Weights of a small mixture-of-experts language model, trained from scratch on English Wikipedia.
Size: width 192, vocabulary 16384.
Below are experts of layer 7 (counted from 0) of a mixture-of-experts language model. Rows are named gate (a neuron's input weights, with its number), up (a neuron's input weights, with its number), down (a neuron's output weights, with its number) and show model dimensions 0-191. Each number is 200 + 20 x the weight over its row's rms, rounded and kept within 0 to 999.
Before each expert's rows: a language model's description of what the expert responds to. This comes from a sample of Wikipedia text that the model never trained on.

# expert 0
Digit and decimal pieces inside numbers in tables, statistics, coordinates and times, such as 131,'9'14, +9'.0'17, 03:'55'.
gate0,235,201,216,241,205,170,228,197,199,213,187,201,173,146,222,196,213,219,207,205,192,214,207,219,233,194,195,178,215,219,245,166,201,206,192,221,194,223,237,193,182,219,202,191,252,207,190,192,153,182,189,185,207,186,196,181,197,211,189,187,196,221,206,216,196,193,164,162,191,206,196,180,184,222,210,199,212,216,168,189,209,198,190,212,202,205,209,192,161,209,145,221,146,202,188,168,227,192,231,181,205,208,197,215,230,237,227,189,219,182,190,221,234,194,189,199,165,193,199,182,218,222,190,188,201,189,222,195,198,210,208,193,190,224,196,200,170,189,185,237,228,171,190,215,225,185,194,203,208,237,192,240,211,197,207,207,183,173,179,212,192,221,181,173,187,177,164,191,202,205,198,195,237,209,218,174,166,198,223,204,217,183,186,183,165,177,219,183,195,198,214,185
up0,182,203,228,236,215,164,213,171,198,201,191,195,170,166,217,182,215,211,223,230,175,226,211,196,184,185,212,185,223,223,245,184,206,212,199,221,200,207,219,185,189,210,215,196,219,200,180,190,180,201,201,175,209,179,223,183,196,200,171,194,187,229,198,207,182,200,184,171,202,199,178,185,190,226,175,171,208,219,182,200,233,186,193,218,205,210,192,204,183,207,137,226,133,200,163,183,221,181,179,206,208,219,213,207,200,232,226,179,211,183,172,212,227,179,230,211,182,199,223,182,227,252,170,201,190,183,196,198,211,210,214,195,191,192,192,240,152,193,172,232,220,217,198,193,203,207,187,216,221,233,201,221,216,204,215,215,181,170,201,228,195,224,187,217,215,183,179,202,187,211,212,197,200,181,201,187,182,182,234,199,219,165,207,194,164,156,180,181,196,200,193,188
down0,182,123,192,236,192,250,209,187,221,143,212,221,205,218,194,187,211,188,187,196,205,205,198,184,164,217,195,202,206,190,176,177,222,213,206,184,196,203,206,211,192,182,198,185,223,201,227,192,176,211,211,184,221,218,191,193,217,232,228,224,183,189,201,176,211,215,228,220,197,239,207,189,186,228,160,208,168,196,179,223,198,224,201,201,192,199,215,193,231,208,199,222,173,183,231,211,184,221,195,199,170,189,218,191,192,167,191,194,208,222,192,200,210,176,195,185,217,192,226,233,214,245,194,201,200,184,209,234,219,169,200,222,205,181,158,178,192,193,215,190,167,204,174,160,183,202,180,219,200,194,196,187,207,202,189,189,206,213,208,197,228,233,220,218,185,178,204,205,217,208,179,244,194,239,199,201,215,214,182,204,173,144,202,205,219,203,236,178,204,224,191,178

# expert 60
Year beginnings and date ranges in parentheses or after dashes, such as (19, –17, (18, in life spans, works lists and tables.
gate0,221,199,177,180,212,170,215,212,190,184,191,203,211,182,199,196,200,223,192,191,210,154,203,192,193,217,180,202,202,154,188,244,190,209,204,247,196,201,233,219,216,218,224,200,220,194,223,216,199,185,184,193,181,179,185,184,170,185,187,205,208,188,196,191,152,218,200,193,212,238,225,189,189,195,197,175,191,161,206,190,211,202,186,204,186,200,186,182,194,194,222,240,186,224,186,209,230,232,221,179,218,198,186,240,227,198,208,166,194,173,175,188,184,193,225,202,192,192,220,220,191,208,151,217,215,208,180,229,200,209,175,202,174,209,201,188,212,170,201,230,215,230,203,214,164,190,201,254,208,214,215,189,193,208,195,179,158,171,222,181,179,168,171,195,198,211,195,225,215,194,223,200,186,188,215,230,186,229,180,197,182,214,200,228,213,239,203,205,214,129,214,206
up0,211,213,190,170,194,189,202,211,186,172,179,224,197,175,211,196,194,177,224,212,215,126,210,186,188,196,182,200,245,152,194,232,175,234,227,223,189,229,242,211,198,226,228,181,204,189,201,217,183,199,213,183,201,197,191,218,185,192,174,212,195,200,210,203,189,216,211,174,194,225,228,179,209,211,208,194,208,159,206,199,207,214,180,190,194,208,199,180,178,164,212,205,184,223,175,203,219,208,238,192,225,232,158,248,237,191,219,204,193,185,180,185,182,209,214,187,225,176,206,207,193,202,180,218,196,204,179,214,192,236,192,212,177,224,202,183,212,173,216,242,141,217,188,212,166,168,200,233,211,217,193,207,184,203,212,185,177,195,218,204,208,176,172,182,195,220,174,211,213,212,232,216,203,182,214,214,178,226,209,192,197,220,189,214,200,205,192,183,199,163,210,176
down0,193,205,201,200,175,199,218,227,200,180,220,169,206,184,217,183,217,221,174,206,205,178,143,185,190,210,198,207,198,203,197,214,202,214,189,183,204,182,204,217,219,225,208,223,193,199,212,173,198,208,200,185,206,206,186,199,216,189,225,244,215,229,201,181,227,239,179,187,224,231,187,197,240,211,197,216,201,207,191,204,234,187,207,178,175,190,223,219,234,184,177,168,217,188,216,220,212,194,183,147,159,174,223,193,209,194,208,213,194,221,192,199,212,187,183,218,189,206,201,169,175,224,223,188,197,177,184,245,192,175,247,190,209,174,187,164,174,224,236,227,221,235,200,121,198,195,217,204,189,208,207,222,170,190,198,204,166,187,213,219,208,181,188,204,178,213,193,208,225,181,210,178,204,204,218,215,197,210,174,163,201,192,175,192,190,193,209,246,202,191,178,189

# expert 46
Cell separators and values inside numeric or sports results tables, such as score rows, MPC asteroid listings and percentage cells.
gate0,153,176,185,212,184,201,194,204,167,194,210,199,203,233,189,204,214,208,210,225,184,153,191,202,140,196,201,179,175,204,182,197,191,178,213,178,189,224,165,214,220,231,212,247,185,215,197,187,203,197,240,233,181,205,195,218,207,193,223,204,171,205,208,160,216,229,223,179,176,205,192,214,185,208,180,170,184,189,176,214,234,194,219,198,207,198,194,218,221,200,236,177,190,200,211,180,183,197,218,202,224,180,202,204,191,205,227,183,191,229,198,233,220,167,192,207,201,171,214,172,221,230,174,215,207,211,174,219,174,179,189,185,178,214,237,223,190,198,211,192,159,208,195,221,154,207,209,221,244,194,206,175,193,209,228,214,203,200,185,201,168,184,251,196,200,221,208,190,208,194,206,224,183,196,221,186,203,166,189,205,192,207,232,219,227,192,184,176,195,216,223,167
up0,176,194,177,203,178,232,184,211,144,183,208,215,190,254,164,218,211,211,202,219,197,181,177,190,194,178,209,178,191,190,207,198,210,168,243,185,187,229,171,196,186,211,211,231,173,188,211,197,197,189,221,193,196,215,183,207,187,201,229,191,191,188,211,204,184,220,231,205,195,212,175,219,212,218,157,209,216,206,200,239,235,189,195,196,215,188,197,196,227,194,232,156,201,210,198,212,169,195,208,210,213,190,194,173,191,214,204,212,202,217,209,245,219,150,215,192,198,183,184,191,231,221,181,217,208,196,183,232,200,182,176,202,177,227,233,248,197,212,195,174,163,212,198,218,156,201,228,236,219,213,219,198,185,211,209,199,208,208,186,196,181,195,244,218,190,216,177,193,206,213,209,227,186,164,188,182,183,172,190,203,187,197,216,227,251,183,185,166,208,188,197,199
down0,219,151,234,214,204,237,218,219,195,170,192,214,197,180,180,188,217,239,187,170,195,205,191,203,218,211,201,208,205,217,185,177,167,212,182,212,233,220,197,208,238,206,203,207,176,206,228,233,194,126,203,202,210,225,166,190,186,184,212,143,200,228,215,185,181,231,211,181,202,195,212,184,224,233,223,201,187,210,193,193,197,228,196,208,213,240,214,197,213,186,180,237,182,229,204,225,187,152,194,180,249,203,180,184,196,182,175,237,207,195,184,167,210,195,215,215,196,207,199,208,187,176,173,189,168,180,218,206,189,204,222,181,189,219,197,201,181,229,211,196,181,178,205,189,231,204,211,182,199,182,257,200,173,197,182,216,233,199,194,182,194,207,196,187,192,168,218,161,198,199,205,190,198,214,209,181,240,201,201,181,201,197,202,202,211,221,201,211,200,195,222,213

# expert 58
Final words with their periods and line breaks ending sentences, such as University., region., century., tournament., War.
gate0,209,205,173,191,179,204,185,226,192,184,211,215,200,228,199,188,190,188,207,202,197,188,211,180,177,171,240,167,183,213,243,182,180,166,170,171,189,199,193,199,194,214,166,208,178,189,215,214,221,175,216,214,204,220,216,246,170,178,212,195,172,209,186,216,190,216,203,235,207,227,181,192,225,194,219,216,232,214,200,211,193,201,177,241,209,206,186,231,203,217,246,192,226,222,193,209,187,182,206,201,180,175,177,209,229,248,192,204,197,216,196,201,208,154,193,210,225,179,178,188,219,222,179,197,214,193,175,219,174,204,176,190,186,168,217,225,188,237,211,207,168,200,216,194,168,183,193,197,218,195,211,223,140,211,208,174,212,228,177,180,198,199,242,216,207,207,193,188,219,234,229,201,187,205,221,181,193,187,205,214,212,204,243,191,217,156,204,179,169,196,222,205
up0,212,215,169,176,197,190,178,211,181,202,220,199,203,240,211,205,191,188,201,213,193,215,213,199,199,193,220,183,187,200,205,184,192,187,160,190,182,197,196,219,163,187,168,211,193,216,211,201,209,189,183,214,191,207,195,229,152,174,218,194,182,193,202,218,187,231,192,224,200,212,193,203,207,198,197,215,226,217,195,230,205,186,187,227,183,199,184,206,217,218,250,188,207,215,185,211,193,188,199,177,193,189,192,189,237,254,178,222,203,228,218,202,201,186,196,202,204,187,193,186,230,200,157,205,195,172,191,238,153,207,183,180,195,159,204,207,215,265,230,205,183,193,224,215,191,177,179,234,205,175,220,217,149,203,173,192,191,207,189,193,194,217,236,205,195,229,221,153,194,224,240,203,170,197,225,172,215,196,199,200,216,207,243,214,204,160,212,180,158,181,216,195
down0,190,188,210,212,185,198,174,201,179,210,179,221,225,165,204,184,197,197,247,209,212,207,208,206,192,182,195,208,208,153,191,224,214,184,169,229,168,193,201,182,193,215,199,198,188,201,188,212,227,216,159,207,215,174,198,222,233,202,220,173,223,183,239,175,155,178,235,192,232,217,183,210,194,213,206,228,245,195,182,194,211,196,183,188,216,201,216,224,227,201,179,226,232,222,204,168,183,205,182,209,204,235,195,189,156,192,187,209,249,220,182,173,177,187,213,178,194,192,207,236,196,216,217,170,204,214,208,218,207,180,198,190,208,174,204,187,179,226,174,194,180,183,236,178,188,214,205,204,172,184,208,191,205,213,203,208,162,183,188,209,221,184,191,222,214,207,215,229,205,157,223,207,176,164,218,167,227,184,174,194,211,201,194,188,185,180,219,186,236,236,202,183

# expert 61
First word pieces of given names, often Latin or Slavic, after pipes, commas or and, such as Ol(ga), Gior(gio), Bart(olomé).
gate0,201,209,156,185,195,192,211,174,188,195,190,218,210,203,221,207,222,182,214,192,176,198,215,225,228,213,197,220,204,226,171,171,207,165,198,167,210,216,179,190,192,200,202,214,200,199,230,176,196,176,199,221,189,207,183,205,199,224,262,192,189,197,174,200,192,207,185,218,223,212,204,196,203,181,193,233,185,225,194,197,183,196,174,179,199,189,214,174,142,227,224,143,254,184,189,161,201,205,229,225,179,197,215,197,207,202,210,169,188,184,230,231,178,189,219,178,185,188,177,224,205,213,188,184,197,168,206,222,202,198,210,207,160,179,220,168,211,166,218,231,196,222,207,245,192,210,210,209,192,161,159,178,192,206,211,209,252,179,201,204,235,186,177,201,196,210,182,195,205,200,215,211,199,205,222,199,166,198,211,222,209,212,195,219,215,213,207,246,195,195,200,189
up0,200,205,159,201,200,191,210,183,178,193,187,210,202,208,227,197,196,196,216,208,187,200,208,220,223,205,208,243,193,243,182,170,201,170,200,175,215,202,170,200,184,198,199,217,226,199,213,165,196,158,182,226,202,221,180,192,197,219,249,201,190,185,183,193,209,188,181,234,228,212,200,190,192,183,178,237,189,218,195,199,176,188,175,189,202,176,206,164,161,223,213,150,236,199,186,171,205,204,220,217,180,187,224,208,201,195,187,173,195,186,245,242,190,192,216,184,194,192,169,212,208,219,195,197,207,170,187,224,189,193,201,210,142,195,198,177,213,179,221,216,197,225,219,247,185,225,215,205,200,154,156,163,191,196,217,206,259,187,206,186,230,193,198,199,199,204,190,215,211,205,202,198,209,192,225,189,167,201,199,219,207,214,211,217,204,219,219,238,180,189,181,183
down0,226,188,165,198,196,191,193,208,193,159,177,196,225,201,198,179,207,175,169,244,228,209,217,207,177,191,172,206,199,213,248,173,229,217,184,209,200,198,171,224,209,188,239,229,195,193,193,207,177,200,189,204,226,188,197,202,188,175,208,170,208,228,186,191,206,161,205,186,185,224,249,212,181,159,181,193,181,219,214,192,193,212,201,188,224,229,198,193,192,201,213,211,219,192,193,208,189,221,199,184,188,193,196,186,210,208,203,166,183,190,215,165,218,241,216,210,232,176,209,180,195,214,206,207,210,192,206,207,170,208,167,226,185,177,201,220,203,195,205,203,178,222,175,211,228,195,246,159,188,195,224,173,193,235,183,212,215,165,219,184,215,217,208,201,187,207,175,218,173,207,170,271,199,196,221,194,162,179,194,205,181,216,209,240,210,181,204,222,192,214,232,215

# expert 6
Pipe separators and line breaks closing rows in sports result tables, plus sentence-final words like County., League., scored, points.
gate0,193,172,198,167,209,201,243,205,201,191,196,203,193,188,195,192,184,214,203,208,194,178,193,201,188,219,209,197,214,226,211,184,184,216,231,189,173,204,193,177,213,214,206,240,200,194,200,220,198,180,193,174,199,215,216,216,204,174,214,196,169,191,193,180,174,192,205,219,179,220,222,224,211,189,196,228,206,181,190,197,203,186,238,208,186,184,184,193,168,158,229,161,201,187,193,193,203,232,184,203,161,181,252,231,173,210,189,160,182,210,215,212,205,175,244,238,232,176,174,181,191,214,157,215,215,208,194,200,197,162,196,207,189,179,206,202,189,219,225,192,187,205,177,210,217,201,215,242,189,207,196,167,177,219,213,190,213,197,214,200,214,193,212,237,237,207,179,193,206,225,202,219,163,175,208,203,166,179,173,243,211,214,194,219,203,173,169,150,148,211,201,214
up0,208,197,211,186,165,213,176,218,179,188,227,203,212,228,226,238,182,191,223,201,184,219,186,186,171,190,227,219,199,181,182,193,210,191,207,196,166,198,184,187,150,243,229,229,198,190,198,234,188,232,210,202,218,237,218,243,225,182,211,170,189,196,202,164,218,199,228,223,214,217,180,214,235,161,233,217,193,185,190,199,218,219,213,198,189,197,138,197,209,223,242,178,171,186,188,220,186,185,190,201,221,183,217,189,199,220,183,209,193,203,213,178,199,182,215,211,191,196,178,191,200,212,201,210,242,205,193,216,214,157,175,214,199,192,205,225,207,209,221,229,189,214,204,230,179,187,216,214,235,190,191,169,190,202,220,181,225,199,205,224,204,212,238,225,216,222,178,208,194,239,229,186,201,207,183,209,177,205,179,193,208,224,220,233,208,181,173,192,184,196,168,191
down0,195,198,212,220,208,231,175,177,210,177,200,183,180,188,214,206,199,242,212,179,191,203,193,221,181,214,226,167,203,213,218,200,167,196,220,193,225,218,200,221,183,217,202,185,178,199,214,185,190,177,221,219,179,195,219,209,170,204,204,201,219,205,242,187,203,230,199,174,180,180,218,178,208,223,194,181,194,229,177,202,215,213,215,190,217,215,204,187,218,172,231,191,188,242,176,187,230,205,152,150,212,195,190,218,239,189,191,220,185,236,219,202,198,197,197,190,171,209,187,207,165,217,228,209,207,197,253,175,214,228,202,145,228,200,192,176,201,212,173,193,227,192,198,193,233,205,180,181,187,189,223,220,178,209,231,210,192,214,180,153,208,213,166,170,183,179,166,199,177,209,193,188,206,182,211,168,216,211,214,208,175,253,200,198,187,191,171,222,192,196,210,208

# expert 21
Blank cells and separators in tables, list dashes and line breaks, plus name pieces and initials, such as P., Kelly, Chris, -ensis.
gate0,190,197,208,205,201,217,204,252,170,199,217,226,213,208,198,196,221,165,179,180,185,208,188,180,168,206,203,185,175,205,226,172,193,161,194,170,189,216,187,200,198,219,219,244,206,200,204,222,182,215,199,178,178,207,223,233,196,170,199,164,200,213,222,196,193,225,169,208,178,211,166,162,198,210,220,196,226,203,236,200,204,166,213,194,205,207,189,201,231,227,199,176,200,225,196,232,161,220,197,214,180,167,226,204,144,177,170,171,229,231,239,217,220,167,237,214,198,203,185,190,201,186,205,225,207,210,203,198,193,188,199,216,182,202,200,191,193,163,193,170,165,214,209,223,197,219,208,205,166,180,183,186,179,197,207,184,215,214,208,226,198,193,171,249,236,207,184,186,208,220,185,215,190,213,199,219,195,165,174,207,222,177,215,190,206,195,179,204,177,218,189,178
up0,204,222,223,203,192,197,181,233,176,200,212,215,182,197,179,200,229,177,210,209,197,222,157,175,193,199,208,178,191,198,261,205,212,184,193,177,196,222,207,210,203,220,203,226,213,184,200,215,201,214,215,188,173,207,217,219,196,188,214,155,202,195,199,203,201,204,177,207,184,211,175,184,215,244,204,196,232,167,248,202,207,172,187,194,214,184,191,189,208,201,198,189,181,252,174,212,168,225,209,239,186,186,238,214,134,186,190,193,212,228,221,205,203,177,250,215,205,200,173,214,194,174,194,220,210,201,207,169,221,164,191,229,213,198,198,202,223,163,198,171,174,189,186,219,202,229,211,196,194,175,179,168,180,175,211,184,221,218,197,196,173,174,169,251,215,195,205,184,202,220,178,213,205,223,189,194,207,195,173,209,210,198,212,210,182,174,186,188,178,234,211,193
down0,213,193,238,184,221,213,208,160,179,194,211,206,208,239,223,213,172,188,178,205,204,220,196,208,183,202,182,197,250,183,199,155,233,214,175,164,215,201,204,202,173,224,212,207,195,223,172,219,201,173,217,187,191,161,214,186,190,222,198,180,223,177,218,200,206,187,145,211,163,199,226,213,213,210,174,161,230,193,164,197,223,212,224,201,163,214,163,180,240,202,209,179,193,218,194,202,241,216,193,225,190,192,225,197,191,183,208,187,188,174,184,185,237,195,164,220,199,177,211,197,207,207,207,193,207,203,218,190,198,177,182,177,204,210,205,187,211,196,221,185,216,183,216,186,207,202,154,160,240,199,233,199,215,189,228,202,209,236,202,215,186,196,222,199,196,191,163,170,194,223,178,189,210,212,212,214,193,219,165,204,175,210,216,221,207,217,204,191,159,216,208,190

# expert 53
Small digits, pipes and slashes in sports statistics tables and infobox fields, such as "Career titles: 0", Apps / Gls, sq mi.
gate0,132,233,203,163,208,185,166,203,174,226,223,159,209,172,210,219,168,198,182,186,204,203,215,224,182,185,181,190,174,185,164,200,171,217,225,199,242,188,179,212,223,186,195,181,217,212,214,195,224,211,184,229,214,236,186,192,187,180,210,205,207,213,211,181,209,188,213,178,221,198,240,210,199,215,201,242,183,209,205,185,190,229,201,200,238,236,203,175,203,171,232,217,212,195,197,206,157,187,203,173,190,228,213,175,197,181,190,232,206,208,204,176,174,204,214,199,169,199,231,195,196,184,245,192,171,227,190,201,189,220,190,180,201,205,204,180,222,218,196,177,219,200,196,213,190,185,173,164,173,199,189,193,207,211,170,195,215,210,183,202,194,208,189,163,216,195,189,198,239,163,195,192,187,215,217,208,228,224,242,199,208,184,174,200,195,212,207,227,226,228,182,191
up0,157,219,180,168,183,197,172,221,149,212,210,181,197,172,205,211,185,174,190,204,209,190,206,208,148,184,189,200,183,195,175,213,188,187,251,202,230,192,174,188,217,225,179,188,227,208,211,181,211,230,203,221,220,230,188,190,185,183,206,214,197,204,199,177,198,219,205,182,199,214,223,254,214,215,186,247,214,194,225,194,203,217,211,213,232,226,190,169,213,161,245,200,216,214,183,228,153,176,189,199,175,221,211,192,182,188,187,213,206,216,194,179,183,198,228,204,183,198,229,189,212,222,230,211,163,195,193,234,163,208,203,197,182,219,229,203,206,233,201,165,206,222,193,209,180,180,172,189,169,182,184,192,202,203,177,182,220,206,185,226,212,219,191,184,207,193,175,200,250,184,223,199,178,184,200,182,219,203,205,213,222,182,206,222,201,211,183,211,210,203,165,204
down0,175,181,224,197,245,183,225,201,217,197,181,197,201,180,198,193,195,172,173,209,235,175,202,197,205,206,204,180,208,164,199,191,221,214,199,169,211,197,220,237,180,131,203,195,239,208,218,195,212,213,211,161,209,195,223,154,208,221,194,174,215,215,228,207,214,156,203,194,216,159,210,200,196,204,188,207,172,196,168,172,187,213,214,210,202,202,184,184,191,190,218,200,200,211,178,201,209,228,182,208,211,221,195,218,195,207,223,191,205,179,183,193,196,207,185,195,203,232,212,208,168,201,242,160,196,214,180,226,232,188,206,197,180,210,186,196,212,186,178,198,159,186,169,166,180,227,204,227,238,211,204,211,243,236,189,213,141,207,193,201,218,212,199,228,204,188,208,206,201,184,227,215,212,215,219,203,181,225,185,177,167,204,205,174,201,202,229,231,218,227,190,182

# expert 12
First words of compound place and church names such as St., Saint, New, South, Fort, San, Mount, plus the word that follows them.
gate0,190,216,201,213,218,195,194,192,175,207,220,195,199,223,233,213,213,204,222,207,170,203,190,213,192,207,178,159,212,203,205,152,190,217,173,208,201,189,191,194,210,165,198,190,237,211,170,182,201,226,211,220,198,195,202,161,190,203,221,198,211,185,189,203,231,181,188,148,209,220,173,216,195,208,181,198,208,207,225,202,176,215,206,181,198,206,195,181,204,263,164,214,166,206,193,236,209,210,185,171,216,184,213,197,191,232,190,233,181,200,185,230,198,185,220,160,207,211,224,191,234,193,195,186,221,202,226,198,193,218,190,178,195,188,190,207,229,180,175,206,192,217,182,228,192,198,170,166,147,234,182,264,221,203,197,172,210,192,224,195,253,196,211,182,198,171,190,197,200,204,208,209,182,194,176,235,213,172,205,198,195,206,198,192,162,208,187,233,169,223,190,196
up0,175,203,219,188,214,200,202,179,172,206,218,201,185,206,189,202,220,212,206,182,158,240,186,235,191,201,220,166,206,229,196,205,215,221,176,170,173,184,139,153,176,191,182,191,226,209,209,197,209,221,193,221,164,188,184,180,195,171,230,219,199,215,172,167,212,193,236,179,195,197,182,218,185,173,219,184,206,217,198,214,193,212,226,200,211,203,208,152,229,208,192,178,216,210,165,213,212,217,179,202,209,216,193,225,190,200,176,219,183,205,202,222,201,214,194,180,197,219,269,177,199,166,216,173,229,210,220,210,189,178,184,200,188,193,193,204,181,190,196,169,183,220,181,209,178,185,175,186,174,212,203,255,203,187,215,188,196,210,237,192,240,208,213,195,196,180,213,230,171,173,233,199,194,225,200,217,207,207,182,227,200,211,210,219,177,235,199,206,186,193,197,218
down0,156,186,192,184,237,194,195,263,176,186,214,186,186,209,204,177,196,229,212,185,190,214,210,201,185,199,164,186,193,217,175,202,183,192,198,214,226,211,196,229,178,218,190,214,203,224,222,234,182,213,205,181,216,191,213,192,210,143,163,236,201,205,180,216,232,216,201,217,202,185,196,172,196,239,185,205,179,155,194,215,177,216,200,208,197,206,203,201,192,217,193,213,175,186,203,192,218,191,156,185,199,190,207,206,214,211,200,168,209,212,199,184,198,200,181,186,188,180,204,182,194,190,184,193,245,229,220,165,215,214,229,199,261,167,215,214,170,188,185,210,184,209,179,186,195,217,220,235,179,220,234,233,234,208,180,201,209,216,206,173,174,218,199,196,165,194,201,200,178,181,199,227,223,189,207,241,203,193,220,168,184,184,212,233,178,194,178,211,217,217,214,172